Experts of a small language model: 8 layers, a variant of Muon for the experts.
Below are experts of layer 4 (counted from 0) of a mixture-of-experts language model. Rows are named router (the router's row for the expert), down (a neuron's output weights, with its number) and show model dimensions 0-223. Each number is 500 + 40 x the weight over its row's rms, rounded and kept within 0 to 999. Numbers have three digits each.
After each expert's rows: "raises" lists some tokens whose logits its average output raises strongly, later layers aside. This comes from a sample of Wikipedia text that the model never trained on.

# expert 4
router:462498510485450498554586448518432539451571455552474506507440414522546478523418555610514488485541465490493460496478477472433547481554422451437540523533529483537523570441550507508457543482539498519467469521497491455531506434517490502503547459512515468488510519571511552451442477485547433495544544498479551518515475545494527500547593501432506452420472492450517513481480471473428514520496509524504402509464517508451479551492529498474564563481506568486467515508486493571442467496517504463463419601563488587516524545511479482459470461510535457438530540512477508555504492499497495475566542489500485512577494479533471538467539499454567535455465444561555500505464546521485533454565
down1:536571535485498504508504473455493531585495494443486504456548520524493467485509441457503484444429503576527503508551465420528541513515458542543460504470571416536460457473557501515504540475506468545475456525514477404537552520498524533453464456474473548410505441535466520453478505599554531444470511538499514460527454474474476551592517520518467465504526561501435493466518471478499566526555502425486537535552484568527471542490484400560521521506447453472544473557510438470486447460526577476452556488552436590475520484448553439511474469490451480491510471552456515444486537514533514529471459473441481539558472541491529474484429496443565492583481523562494466498496525512468497513460
down2:457474525510498500460399492474425541512445444531480528498523460542560429545470583471576492496485516529471528458504500459527548481455525583466487502505499510448481499450498435502468515436456512516512489533527542465532496428440490539493420427498541456488511465499510491502486464540457512481530537519476448445496461511485478582520503486472517531508508501448524498491457497498504502532454459504494507417467417486527536529471450492478438478477499554531555494464563544505479526496442511543454473461534502473576529454558455483455512421465539496507490547456484557482442459494503505493486472482484465466508516519601447491456466528528515403468395524567509440522489455476606345462428
raises: "-", ",", " C", " and", " T", " "

# expert 26
router:573528500426514453517535448482509551450536523491457465505482521530477501464475476561483571541495600510491501482549454553554499446415493454550477537498459536549489563491466520504428570511555446502613463543439485543562493486493480519498498565476468505531468471555514503461537572482531538502501504451502503473458453481582498542560532465497537504475551530478490525468424483436468591449436445483516502446520502536469458464524478456522550500452477517506481536479477432514438485417526475514453469526464541473580488538539591504559532500504543459480518597544487540471520536504512508447537481443529453488478463439520490562476445491484500556571465470501573543498506459502514429499563
down0:480496509435503571508481534494591545496595496542462511550432530507537494534512557523453519549539488484485446506546483421508500445566474482474474495530494483513580483505500471485444463437514435450523428473507521434455480505550502486561472574535480525448541457446475487511513451458599441512509512470507500375516522495482443524536490508485523532478457471517431503550525488435533505465422440512497503490467513452454521567401458587462522530485540581557508552533564534561504428531454537520544444495465451538466482509517504460515442476545474495492492528524519455510482513521520482502522547510487480397479520515517543495521480458582527520525493432514465446484595560496514457462525
down1:500597528531559599490464498485492422602415536489462477489525482501464556526431556479513478479466480488506527471456477495451567469454548493464538521416478462546460476568508489440487437532502581539504511457525544462535529519521508551427478479482454498444476456517547501598521477541540539469465524557436554504479428508537445482471524509493471502542493498459463538480547464438480443469529435474519557477495564471505531519498543442490474564511493563529537471537514504483473521529469553527521475542485489556540497537476405580457477450470500540482476534491460553463567504524469415507505612463542513525434497475504512531443475456461522454472520504536464479522543473513430536478444
raises: " |", "-", " and", "\n", "b", " R"

# expert 38
router:546551499461574449519512518500485543562518519580463521519486532478484506502426491481559522523481539584498549532554488431426490493525426489433543419486555448505560540522535507554468510480445446549498488560520515538517507562518461492465528434516465511530473431467463484510540579477436475559511370494450484451520487469555474448507439422511530477528533478448501437440513495544496447448532457462493488475501469480508551559455527550519448435514474504568473476488535490463568572492459505505527551446527496483460449525462536559516534524503507455459464445473505414563456455508473420511471464528495449427466439486516445530516465496470481542508491517483508480488498582530498456512441
down1:478534451478532514487509491505574465514483431475530458458555534515439473475564504554405504488509474533520551532439491457531527529484488516469517537494527450463397446474480526540540529472457521500560500581500521520550457531542441593489475529499479515553508500530481452482418431478485472455488511542447487454522488534462460507511543536477524515491479461467512466534505580550535478499494418403454474514487542491511501520424520517505577537449461564531452430421480537496504415468520544428456474484518440542514557420500480440481455470514432432493469462531479456442506484421542534517461541527467548532510445531551507479503584496500524569532549583497533531472479544463478512480456
down2:554522451498546471459473512550449489454554487466514486538514512525455499540483513487541557509487488564513464521452488490549518558411386535494486454487502516461515542447548498475483597489512505492480444467474465498453472445502521471465504557508539543548433558503497574526548527516447538540509498545485505536525493529571477552463504515502516436498531521475526478535433473444487463554461492496415549484508495534567507453481550509502560465441500494404516521504516557475528501557541483401471480581494518584532468567486496488488411501485437536489458498390539403510449479452472500570472473516489527572470477578598483559543477467516478485512530546509491567523523544548509485494471
raises: "-", " |", ".5", " years", "A", "50"

# expert 24
router:547511518533463558491492530535487458541497469524482513493467465476508405469547464465498465497500508506551512558484478469554558536522526519513537451515447515523539508437527446558514481557516480547504449524523522490482468555524497439555418462422501587474491500457512513555497500463502443453536570544498554530411501496543528455543464567571485589450414433521556474541547460526478509493479534491495482489542472487534455535443470580498459547523450541506529563466480527434496555529463435481518490466512514481423449478504511511445436408543558494498507433537510541454502539521486488450499465623537560479544562527425458485537530508552508479559518515487428540515508466474530538500436
down0:524451497530437491489619472498511512463448512421502488514427506436490496542480467468496541523468509378483499456550597515532452505466483490459575509587517531548497531491521498499515477491515529478498555545530530542529489533475534513520482470515498469441470508470513532513526518542453496482565478441459497511538519507529563497469506527508476440513500503520501510486541513504560466505590486433532487496526526462471539518471576571562521474428513447426462440549540547601506472428452449409465498440477552503499500504433450516474547440447591535462402551509458561543483504520504489483542559466496454484524479513598552503543446492472443454510546554468485521521521525525496549524474
down1:491528569566467561449501562492428539452581541491490459614517543509495479481557429488465570557454540546551472509601544471490508575547465522468453458494515569520476398389424496419503492493515470515490498506515482529488481473538495545533424508491468533417463539510544486491497485523543428545496530555515467531488446492420496510469537475499547496496479505601456568567489521469514463559441443493495502519494524496500510505486470442463471512462463561435532476526492439489520492481567502509476512536533530527558477544431538503584467448498548507523530515449521445490474435492537495480458446528464503478426484510489473498542531487497489543492563510542541491477497462493441476557524
raises: "-", "s", ",", "in", "m", "on"

# expert 32
router:461493489491472571446503543527463484548464474567463481391456467480460526491546471484459472473508452532499492503548557464471571459462499458465476509461474520462449485399509497541566493469511495522526500529465586497472510550536508527508451571509587533504500490517516505496562422490482481456580516570475462482495483476446576465588512540573449510467515524476491531480539554493434539550417511565459454483488472517592505607445496490534529491492446465554544481482512551570480510470516537471561514489602473523388512499498521457505515522481471484515474515485514564477511504561497395464519494522526499543509480519489571478501422529536475498503516517575513538438458517496510541563478
down0:492518491456493503448501510527540502493510582535457455478537501493520453491487552497492488536502538449547545602493524501458524509463409487559523513525462512536479495449573503506551405559487539475490504472470524555490514500490496566580521489564491450585507457474496504523526425538433450465500489472591567486550477556558474476473504548539490507504533505548468477529539523539532536494473507468520482546436505520457471526477531509508501528507523486518423552538493512473521525457535516562500521529473528425527443564473513508496390457579431465493507459524420446432434504534448542494503540546505577439526465565513529425432531544507487447510423514410443580527492531466552462520477
down1:495542441488444528555504515473480541599496529496601511528577459407508437491448539513440499466438533466354457505554437521433542483499427524419437491466447492524520494504505542446460462485489460519456554497478508511475534486553553492417490511517529523551493461515456495543565499469547497574530455487481427493532395466532497419523512484501499542533444489530483544446524514466481468482522495440484497513497483486486491467470476498475508484478518537522501545518548437501544462548512537516489503466507580485487491482510454560494436503439579485531505438514408549552566548407517510510524512466516561483521473449478461586518503505487462488487466468491570466534467482489536446494510
raises: " |", " and", "\n", ".", ";", "id"

# expert 2
router:436472543482543456522479496448506485493457469610493446544558467493506498521533477504507487428433530576545483447451487471543565531507484459458500516495510522488524538450526581529509447509437461484524470510558532451426559544466458525507475590605552593535457511511435473578514493462488442523480479522499455487426509489484564507491452511525519460492521446562446527413484476525579504520506444490429454469484479460503457526470492515447463488537530511506556510472424516465543446538442489469536461514508545479502461484546573495481546539544522436463468531444447457519479461538520487508467416572503538524500512536518560442435476565467501498497531459527539455482493550525477555450457
down0:456525475471435474521393504523475518466527542479425474468484520556503527472512493532476525475513491544490451475549550498461443510497512511546487558494508520539459547539504539486548609526515508488491522441512504501476519551441470482489495515529518571601420531431523469540520461464465500456552497546524499606530436528496511490428520524521542475497484569524499526469506491497477583538438469432494535516451489474478529558480535559468486520565529464546521487510501458577446450484476466464515503544440491509478482521526539461521531458515565443483549421495447484446501487609457497542522540573530470467551454508509565432529515525463518581491398449502550577481524415468543472508539
down1:519521459477598471471536499485487461492455522394492536487495479487423542503493442522587544511588560475437457557531534535550522477502495515499546532518540495431454501537502496492571555519488479403493485513537492464559508502487474465427579501458558493509462451460492526506430433551532474466530522482516529484505551517610500532437501519546446504550489485476462616513489550464495467483528532514512491504485509463530495499459528515446509474529511567547477599543483482522508518540514482567529532490569535461540554592555506507488528529493492532535431440448482510503504508551465442531534515567414489472510439448489490476497483505549436503485535470420481397477528489488513439448513
raises: " the", " |", " M", " B"

# expert 30
router:498546542510453557542505529482508507527512497508533546517459615597591510591517471540461554487530469490531499522525538509492464540461527544555458440470456543489488439492505458478479499473556466492434452472515485531557546559515523467482526493525551600465469498533559456497551504479437530495505447528504489529536508564489581519479476472500495475487461596533557488513440517453508563515516454496473486469449492498515498520491543481451508460506473504513503503442509484574473519462478516462444534382526550509513421520489558508483506553503550593504419468439502537464463515463454525479491501425554486517476554533500465512483493479590511529572520543434595543571433448479507458533468
down1:417541486557426444553527474466520490525490507468468528531505495457533436464498462441518488457489432534484597548436533533538504536499491506509473540496522514472498541549474466552484596462526483510526521515526456447473484498499568567503468549451489496514500463569515501423557486532452507445483480514499446539505483476499476553492503398482566514488507533472481585464523502491484558500520474482435528502571547440507449469503524484464505539591455537530534538420514491445468531592496537388531465474534496558457533556505545575473464473519501498471499462453456553514431539523407458507562493451481566504448481464457531474523426419541444505521508501424457477515508536500523494552478
down2:494444528455507487564507522519490480469526484502476575474550475528416436501469519527521433553484513478512530491584408514444477419512534533578527484513554464527508505573544513486482489569478471537394560535450415488509558488514561516530510506554549540527533512483543536511518531583548507536525489483559492499397515515564504530491546512535428480503492547458540563496529498481551515545495496575538428505540444520403492462498444510496479440467494496510505492483540578564512498466440495542462511416471539491561462486456487532462496500488549527505488425470443478493498431521539554493482484517457470523484517462431510482469477449523525435448491498575476443492551499468456485465398
raises: " of", " |", " in", " for", " from", " on"

# expert 0
router:512498555536444492499435448505500430523489528571529466546475434454513487486488527582494530515485536547533558465513527480567475527473487521495464451491490460443552507560547470531532485517412482437507457482532470514512437421489473537467590502511462406542570530437469462534461549516484545496496526459452509461517528550481517469528441510586496454564456539555552458582504497504541438492588464507523549523506490507521535530520549420478466492490571497480467568521506529495496575510485540550550493482505470520463498510476511528555455514455507532462485538494530430507489468448497473496445465505533446499488563518484441545562539545481426484496610456434405497483524460541423482461535
down0:500540555527528502505466481513506619548469446449547495469496466485461510518519510454419472526512540539502544503544583438499547474564516510458445496552586515549485490501418499508402481551490510489524565495475479375495520530491507513439439438508522516522515507482481465539520492454566526512474478446472547519547510497490526532495472516527498591520483501522464524500525528466511514538479535429511434470523472559501594533464537519511491525462518494454580557470524490569553469578525504404486487518542599499495456524594525458455449448515543583568430490542479540502561509454467504541471462473477561468530510504478474525543466469440403505462502469533479539525500539514498500502501
down1:512498486467530458524463494422528491522470482508464500501429531470456502477554437547462456466523468474465546541510458555489464489553529482541543491547518499524468480448600518557497551431445448485502489505551581490480538556522432403428472522452451410571572485486520512509501449473456521470554522549418510529522463451480521430565481532455495480506408562483476512492513511506543478488513513453480537543470490482542490478496462562473524500537534520499521504556538500581472562492498512595524527539544474559406508536492488399558482440545505489478529445488484573505576442548527499584431483445489549504525457579472508567553506511507508559521502509494446486516492492489497531484503
raises: "um", "ub", "ip", "as", "amp", "ig"

# expert 12
router:466542507481492513492443528496532577488474497465524491483439520474458513432540455495482444565478501532541515486454489507506517496511488546523464496578530481442510527454455470467474479483455444447515508492481564498484499481399525490463449538431537558489491436565482554456438465549444473519564518584490415488518487492448468489481494544429428476459514497531435548520518526446481525415549406508497506541538464527475529438515521518507470440482517482496497433428548422468473489550512511396478510501522504529455559489514448524502506552564440490488537419458573465513506480497505571490523474501516461435514494573474446579517435469542543539490463501464552439465521597515482552504550
down0:455461539528506508467448540477542519456554588530588512483432577432508471482524512479456486579505465490562529581495553489540477541494437508548448520532462525478499506527440503522582499482547510498571563534495550522479489429511461433532458551478521519567498542510502522500529499509553494447522509590469543541437552487466472505478450467418470510449467535529503541530516482544496481439460500497425578524551514447448454535456401453513565505500502532518472527507515447497491534474437496454501508470502461597498428552494459595468512524493531488451492453498458515480503509480492493474442491430544554473498522528488480487587548488465552501444519436452581480480500437512520448492547
down1:513572458466537447506568490543524500455503512514500521505470415485565479510526461516514489477492397483458503505491550500532500539438462523438545449491573486453486529427477551543492677467523493529511518463477489493462473518452502470540517503561535516421486532538497522436508498427479515477567501524493506534495493538522487504490567499492596551502541472536502516572546477473473509479495546425520455523441461439457520518525446494478520454482455543518524442497512567545467510504500532474514490437457532489489504472482442506527564490476466488566466524524542438537464506508534464553535645518463512473514412509534514509434533550481390463550456538552459544464555514485485514487482
raises: " |", " of", " and", " or", ",", " ("

# expert 13
router:471516517453499514521415486468441495530436493507571418422513542578511532582550472462602477485524426528463538516449468476508502503532442546455469526551507498528479534547516521482483497440532515483548531493510456603510527471461534542509416470459535487568535512473467564490502452525442492440457532574516448467533502561459428518476546514409459505455457505545513545511544419452488543490478525493551461548517552589467480486505515521503470522508502450489488462500474585489481464487524513473510470486549500575520426455487532535522531570522519538553575507519567487528450521455557521427530530568488518442519526508498488529540533490571530469559507537529531491498591526500516557482489
down0:487401528515494506528519487575538521479569508500539456483518525457524499436519464539428507555522495464530463562494495501465449446512510453502501447498445537544545489531449552576521504537500456470476504488528455419511479516504515455524524446454433489492487416570583628571441443488496514556490442431459527477558515474510503543529476513553488509484508488504483476474521426459482548462515482517495513503478468440546538514510507498428449493417522595453527611515438518536524458478459476506547474547438452506492499566520531480407513515455589522545512500508514535558462533517546529464512481484522475533506497490477467460541510482568515556466479549582537408514523468514536556515485
down1:481464409512437488464505574480454466521474517499509490469446476547481538474583475597527521507470502481560512578512498495537628547573438555521433547536433535486561518586516450527390497594514492493543483453509518529494472545473472531479379450515486439567514507571506483423507450501543468522508537471535496519548564491539475487455511563509485515555527448498506534452451516462506454462511490565556487533470433480573468466515539487501509492511549518514479512517474488508502461429526482507475460524476532519496532454511524475449528472608531504538509524497540513486503539488488455576479446487475421530499500581452468526529464533511444551434461508519524490494508550514456503491520
raises: "-", " |", "l", " B", ",", " D"

# expert 10
router:470500476579458581469529465501501474458506554504461543541443445478458450484531499493465560474514548486466428493592555470498560507474458533417511513460549491470454558441550517560487454495484499435556482565395552496464516528484504507530475415537525468442455512449509552501527495539494534488576482486471475480428476522497556486452467543455580522529492465534482560572496578554485490520460503499404546470512542506485521534475486429523527566458487482464557476513428501486505489524486504510469516493463424501532531528468574475503514584499450553460497495479459485569485499493445451517474472535500582544490514502547612483471546480548535504514499446495479444538460520540495547432444
down0:424479542503538520503487532528483464485472484571525491502490516556487470476400489495490553526508545510504559536540508447472524512551543554541555497503451525502451540501548487562466461481463498486464543505458473434562510560463456535548491505484507555542499563533456514468489552559525526532565425468532539533513442451507490500532535532448547496499459465567467476435444522509534483491506459428532571434485548488587435471479521455414504588578528470529505508543504489583477539505435565472492553465476523472489550467529535497467502502544516483544500503444466458467568505454555557523537569460565463479423456543409557497485485483466467556413501492481440412510540516519476530480495
down1:544452443495496455511475478545511510555491409446514492564455466527502425587462484544411504489565483446483531604462492533447583434463466585463534500483456451545534561506518446543455502533472505483482554561467497446519515428525436497549496527516541506520491471587489452521487492497461468463578504558524506540517506439549501548448458427532526538556500510401514510550498512514564532458494563476522515557531535460505529546533508432466469564481523496522533559537522503499589505544435412479438580469537538511507477486505522519469525506509432492503489491552463514557516461509472515493547527573482476429489478470544547526454477500495478461493441523441510451496461530493504511467534
raises: "\n", " M", " and"

# expert 20
router:467546492448449565509438423524502537448455534503488535545538460519424552450484477458484469486507494509461507497513488581454499540506530489448491499541504448460409461486531416514515507470466471577512483551564482479536453484493546471496552540458507494529566535517466546410537496461482481465495532537440452522556521527476464569532514458442436535542532447472508536581502496442523473454481495454541548528552513503461417482479500516479516574533452472469467447514535496584515523491533428452480554433534497551553469506548566478463410559498525450557479511508532512511451443508520523415422546483464493474534461497540480520500539542434483527548420506482526448529511517502459555444562
down1:433570511523418474520507526498490541452460541553512532441566484529505508440492454504498514476550471463565559464492548490530575532536499490520483448458453503432453486505572517471489495546432477503521457473557450516462493519522559527576504424522500494514451509517523521525476500534481536501415522530448490535527451595514506452468447503549538540538513542587442510471520579500479424573479512455524413518494546466493511600445511547506545527541514529540534416525497507460469506474543519528473468463487457479493476511539463457452504576482552535514503490432459546481563530479467539485533549582447531541453483489521484516411506519472495533377449521479501533506492424508516541556478
down2:421578527499443467542522525546458526486514442427474536473565522556536559558424430480463516462487460476547577481502458471479486521588474586533424553463554494493484448478496457498460464519486475520529513544499492521568542531470505437439495562544505492514553443531527511539495505552486441546557457513512508502497508442521523472527529505493512494459471516551429431542540559553470497552518493435515550437508491584486483505469567443525595438498473520503530492499548458587519503498517478542459494535477550475467487502515497528475494606586468478480528475539515433504450499473516470467499514468554563426462487528542425542459512557553410458520500487464501542528531501457505508454527
raises: " |", "M", ",", "\n", "C", "G"

# expert 1
router:581449496567548429515466542469532418399492474461459444418561552514504472520554469536470498517558499487480493502492540617512431432475487529440512479490486480524533508460454498453486484487544458542489496524512527510536551480484489520456501473458475485542571517448561529496447565514507580487475587517532514504531512514583586524449462499483429526538480485448407483455503498421478442516527504495524548498464524507507458535481523468520459455529472490491530502500536470508516443476471502450527492519491523507567564494438446557466511527454454500564509521529462522514526427453496515516532499466527541513432512498424495529483420470537439402476421416504495568448517465519463445499493
down0:459556497491453529589487576480566500460534460495576514462594564461495491467447531518464510534482560487432537553592477513532517464553480431525583519504528602526556488477498543518525420473496494583504538455458492451465518464423560510509462515475549450542550551531457475460502565506452536558530492443507472532509491467485515463463501530567499460438512507459498567405558435558537501493454520448520555472467548429455518482527461517524513479541452469447491474482474535442553525461421529448442493492523475533568471505494536435508452535518508526505506426477426506510509491496502576461538528530492452476461522556480474516453476489513446502476528496473455526452493495522455498533454
down1:552452517414456502486576528503483500513570380470540457533490504489469554456514508475480428516522507487537456494510419439430441521490503469517500513539462479489463513490536553513490401448578500466532495517522467573515488437450566481491523504507508546514531447537529551456466522481496473477498534443541464560518481484520500527503544513526500491519496403493514525493536488539482531498528440495529485448530481430539510497509476505496558550529541486535530492493494519488441502529512501371505439560506502509514508494550520480458572542507481490539631564539560508533537508520452429485485557516634410507518473563446493539526488562558515486493453432553511441512486503514437530499443
raises: "-", " and", " ", "\n", " R", " as"

# expert 3
router:577514520395520511533517434526515441549510529565487510496538482511460477487536435570498565474502504493497515446577522458540547481515491515534456512511496515494484512501561465473389555515475472576453543433502506495477531569561466582434532457453518467449483453593552506433486497513525553510470551416467437545467503413498444511479501508478470425561483521485480472482516527569558533453455537484507550491516478454441459403450459486536570549473498439458498500502503432479501466519521522481551581471446479514463516506526524464499481473568509470436470546522532541551518507495487506543419510441511438463483492460577431516487501458476506567524536513553506502510526509489524486486440
down1:447519453496438465500519583506529543549549503507423479481465484391527492473414498537538524480473493388436498486513481488447471491483499562452463504481445507550531499474557496516513531539465528481494435517546450566454526478526474525508465522495512471534407591485457592479497531432485529521490394555481527545452501464496549401520555530491566517518470544466494443487494454423538513461526517528508575519589462512437521491503529556544514470467507537471597519489582478489462521479494478500519457522513500517542546463518483471549538501578503494555423526490478538521513485464467503511452575503496462542557559457418541481454548464525471543494467579467490473498490490507529485494484
down2:433524558465551426541454528514481520524432478525481512440418519473496489496479530504616471552487431494514528491505429422525510523489481502516514554475506519513479482526474516470449521517512564443369500443456470476506556492494447582471480503499499496482498397462506476522488523460469566525506521480524477521511529462551551470482515459510496508510441445492462583481490475464535517515481493366552529498528472547533441439503545428446526525471519517482530454533493522554428474547493455547559550496509468513422502386501516486566509532582544549472508540516479480518519564531544529533499573516445476487496548523472439527507527448475407512532491543505504557451464479469446514505519
raises: "ig", "y", "r", "est", "ou", "as"

# expert 39
router:543479516511554483540514539514489517482520559429504441497550473455458537532415549589487471481532534482454491492446529420502484506482483486442504501465399532456511518578582552530494563500586537428522558524554506451461434456548573483447520458484473401552554477450492498529460494490506530493499521520485569506529441477531496456565525420523543532456466522466576504475503430510470477506505565482454535505477529494481481505492520472409505492535464546510515475562471527568426452472525492466488476465575512518471443493484454506486590541466524524533558529535478470495493522514556439489514563490545465527582542519449516517475495516488493439468498444512527518423480531410456531451520
down0:433540455532550499552490459506471508495503555487439434443595428582543452506442607491443504602558468494578474562496470469518525489601472487441527494506485496513427499520470512505547539562530438548411481503542487498490583472510496468484528504485567521490526477496590573482534467497509565522514481529447518522536472560511493431537522516504484472537514545513487511494458541447515446469475478498521431483475486464468539507444504460486509540507511477509488492520501461507443477498486521551533489509475453532512546522515408471436444501510521546540587460386498515463477581444528463487506538555464504498593518510517448519531524542514509457472472529503529511471542529450586451469476
down1:461468527437497489536481473440554459479474517509445529465507484550432565463600529456524460480514509551462506540499527564523533524507549558506510592582426515513501542535497397534504440446522462470496554443593512521474542501550523552490534496534475470447515530460506483515519519566478475579541471563495511449457436551511471523492532492514526556530501538501478514595526461482520499481531459496559491473433474490587430431448463459535495479476552505474554569439614535454531552464493458482525492565515470517474453476503437492476486476472522444499525479503469494517547501453487480561485510487522487515452463543451515549525500482466514443431495520450541523422441467500482553491590
raises: " C", " T", " V", " P", " F", " L"

# expert 25
router:439449502462490512453552485463573546543516437517510483526466522514559480541565467500510563538472567453531526479536505534487494472543525515540526463490482514504536464487497597449497494534455508532478528530516461477553549479605539504531511497552437526490440540471481533460468477504513544537429502547549493450602477508570486449364486451498474533461503489430518509544531489480497522422508468485465475497483435464501540498481484540510464417474492531519424552504511379494465448471536473463412504556448497459519425503493497527585499466484510496443473534518538498469475536498525554557552499585516451388581492500505498522512493421501469504456493526501500562510511527446541475508471
down0:522397536568554533496545558514525540495459466527463473502528523435487592483542470578457530482527433442477472567452505456553540439530473494531509520450521523499558460504481513500526515488490444479578458480503495549537499476384578503424537544547526508521457534513471540502495416492492475474514493524528492488498472467592529481426423512477525588504529446431513479531535508482489481446486487519485518514532592494529546513483462461459451457577454550519515517555464426442478529559459494512554548461505514501429479533565534477519507437557546539518525495442493455529439527504467442503537542513489451441498528491496544490377515558486485512468512531498478537502551491486475537566492
down1:459494531490543566469521530525464460444545513476524506514406498466457504527526475567499437603503559489528546487486508541426518496477590525476505455486518447483518540525496502510459519521473551401437483482440507478557536432502501446547518469557426521489450516468526529537486430475507484406539560540495431431505493474479478506504478466489502529517545520514527441474613480480523513522531438493498486504517396420556531542475534552488530567503489488544515487514522530455589503515524473542537546450501498538515525499443525516537467481497463463447548507421482534492446463561532444533600506481561518464426430503502511521541485408531505518509537493447496442567486500450514458526525
raises: "-", " |", " and", ",", " d", " to"

# expert 22
router:534458526468526491543495560471476460511500495420481423519511514525490489535530516526592419555541507468482484488521469490447450581507468543535538487514531453544555516431522495505553577483505492521453587459517472532502497545450491563494473420530527518507493583519535476510531512493522509497479550412546485502571566512458447447508523451555589469560537530533437452522450505445470494527502502491534538478477476410455513442552491463550498473558558513489551427478533474449540512543449515587464536486497547443473477529496447482480502523470451477496461503475468471550543440535494433496525499441537486527450463507425541491559509468469625497534525486494457481408445518491506450448489
down1:499505559442566506549473504536536480523513532534517555484477516478508464447513561433468509491520519531468504464445447533503479445487612500469521525401515409455464514529489485497442513479465533553538482476471510524550421535475524468464486519578440533505472461460497465568464563520483498582554484478590471507523515519435466488486468489513550483495529530474561488493493499464456477541487583379429547519468491516548474478497561472492442513436497463545597559521502479452474508479451497469504502538438537405462540527474568510516465561482440540476447499535532493466458528485455511502498523510558416478596465553488553480551458487497451473537547510434450539530501500469497461460528
down2:477448508525483531469449490534446522485474433488502522481548512538475499543526461493409500466519477514509517547520526554476466417472492495530448456423419547535469490499500614486470547580539417539420518525435442530572489467520504445505501498479490507450445477485569523469424575486468562500503448466475488504535466490503480477512562557435543485518503499500528449564552503497474432457533491456577573517512506496440598415495492452520462557464505437477494475508500497513520494498476481466503453488461505542504571482437440469577494493548496530493495545484569483538458516517527559491549506543502460534451434551495496481443430483617496503490508488531464474584481459522564485478467
raises: "-", " and", "o", "el", " |", " ("

# expert 11
router:564487476470424521463532444557451530535434466509538491451516454516512484517468458492507506504497433528532485539492489521461503470500529428573459449543458562512523526524504440538542480486536498515488463528503394548569562543509533544520444481478478485547530475470475513500520465487468498476511534496558494482518523483471477552505522505528435519482459446496466482527497498533562555498465542524499493520504461470479517520484531495476526585519508480471470510580487560550517587476555459491571534513436521503552496510438453495511521444479483472546511471530496451569521496506548545515532523568487541481551611489575502454673466571528462549452580451427475529546553426472503576558503
down1:435534496477575550495503458457495492420480536532452532529424491456488568541515524455474559486461444432437557463460516450530514570538490475536529446469545508441499516474524500519511445545508500497458395537497497490470553418536523531510484537454514501449437505463497482553514493457516503490516532503486451441482395474503534474473480493555477509436487499423521511449490456487477507478475592520431522515553552505500456498521569550508530521545472493513440465544512519561522558475608398539502550488537646550535500439567503451491506482489519457495499520481522450473508551489466544478481441472575535481470455528474499489480537546587444488535438526541499478492529521475505476505526
down2:456424531458496461462512478520581462498469495454513479526424469506497571543545505534489507493456425464491475483581428443473507527509472518473429523461455496480493523545526485553436497477445499524482502502560437467538527535400469573491527473530485441456506472466450560506482501531518441457462565475457477458550484517518468534536543471455503583479510545503507509447517467523515454535480508522489477521383556532517602555469496518509587523568480494510511526506483484519531517502455500489563426460497486501490542441490538564500492519447487476510412505461539513510471421541582546486446428510512462581508445511461497485484465478403548400468484504475509479488511483509526602537543
raises: "4", "3", "1", "7", "6", "2"

# expert 21
router:478487497532550515537430509447435521479521458539584513537612465443422555467441483497494552476441479525500473552469503433519457504450590510550507558500526534482434539491496529532486468572511496560512436434496504471519448516504540502459529517509495456521446486523527526580445446453488544486462462512501517509466568487475451491559431538449518526531517497553560503495510538470538499579583521495481539548522482519565532517493485487454500463594504543432470470576493473525512484521508526517549460549470487445504522523593526448564501545482475505483478455485472522439538504540502473509535482463492521490507467530577580504456474563440452590470526421430515509486477449527466437499438
down0:517515485476476515499465548453483506496510487525465510508451557473531506540495470487487473529541436495508479566504509460495461495434539616512452523515459495490408552438447488559484544536498499483417471414559511524555464484478493477527574524495427487429449384482498473475530512442448591469500455583507522434530523432516508473496443526489506508485516511517511497487496482543467448516534524441542519460472496464422558495466505460536468504451469470471480481456568572537504543513479524455528478451505473598451593505536419469495503564477497508542518459459545501450472535489434552540526554602526511487510526503443494539511439478500478510552494521436518560585542524478514578505540
down1:515494487460502501519580528505523419536539550456583478416464435487473539443519527526472468463519466422512533530436490497520520500560510439531520512478516540484468573494511515531501496466540492556500480496538519462454499545535541481513487426510542561418506428546547559428471560490449504468465539518482506541568488468541489545489507524489483534497484445508515539584460473519421461490576520505487451564568506419507520495521518545514494507483408481453464539457518609557402445490522481557467523503527492500518462505502518550451526436537525526415454511532471520522429452463487495431478533496469556513516483488517564546449557497430550557555530536448462502457505503456480458511428
raises: " the", " C", " B", " D"

# expert 28
router:471538501452454525467522502531517483587445487491494516441404483521468448532512476498435485490502455473471521467478524466471555469510492471466453437514436472492486554408483538519417519484511472513517431497493538474492506591443464449544414542517586516486534521454521493529541469506535461502519505561499495531435469451446538539490510511558510481482545563473458536536571518530507523553506525513452475515415523516563507557394490500526481459473467513548525520523475570496472444562505538556582451467543442537407500518508519435421481552441465512491497446493468473528501489530499494469458429580443532526498520533456550457550519515554424425485571513534492514534486480501542513524427
down0:458390501483534572522463453541494528512577482531497520555518502514565509498497541531489452495497433422460455509568499514526462455469501543460501539475477504426490541502480517425530515515485500517532476532522453522510430500450510515497552515459445457522481474452533497426493493399446514505383540535518409524526546610474479525446542542440523512483568470487512520476540580574481424551520475494522565533499503497549471532522518512506506511513520488547512514462413498476457563394473556520455555503559486523521499519449544494483530504574516555521483475471461467428459487542539514458498511573504461486508474506517475502503499530556530470497487577470550573576451564537452518459498
down1:490561491581525460507582479460483514474567459515498537581543506549490469502471510523467558482566508508456497495518466384398470507528493513508525542525521541542460458478489482561459450536515557611525524489480506528473423523457461514567520480503464461505478542415571465489529495482447527565539498530460482446494437477464502485550504495495580533510515542527453495424518497508515496534571441562496495602455517520554424487570540490454443490521482436458504485497426507547447469434456519488509514479518486449506544470403523552461522499543532504526473525428506492455547541464540507579497512497501523423535442453519490543519532490483495499521523508507528389473540524549495493538528
raises: " |", " F", " D"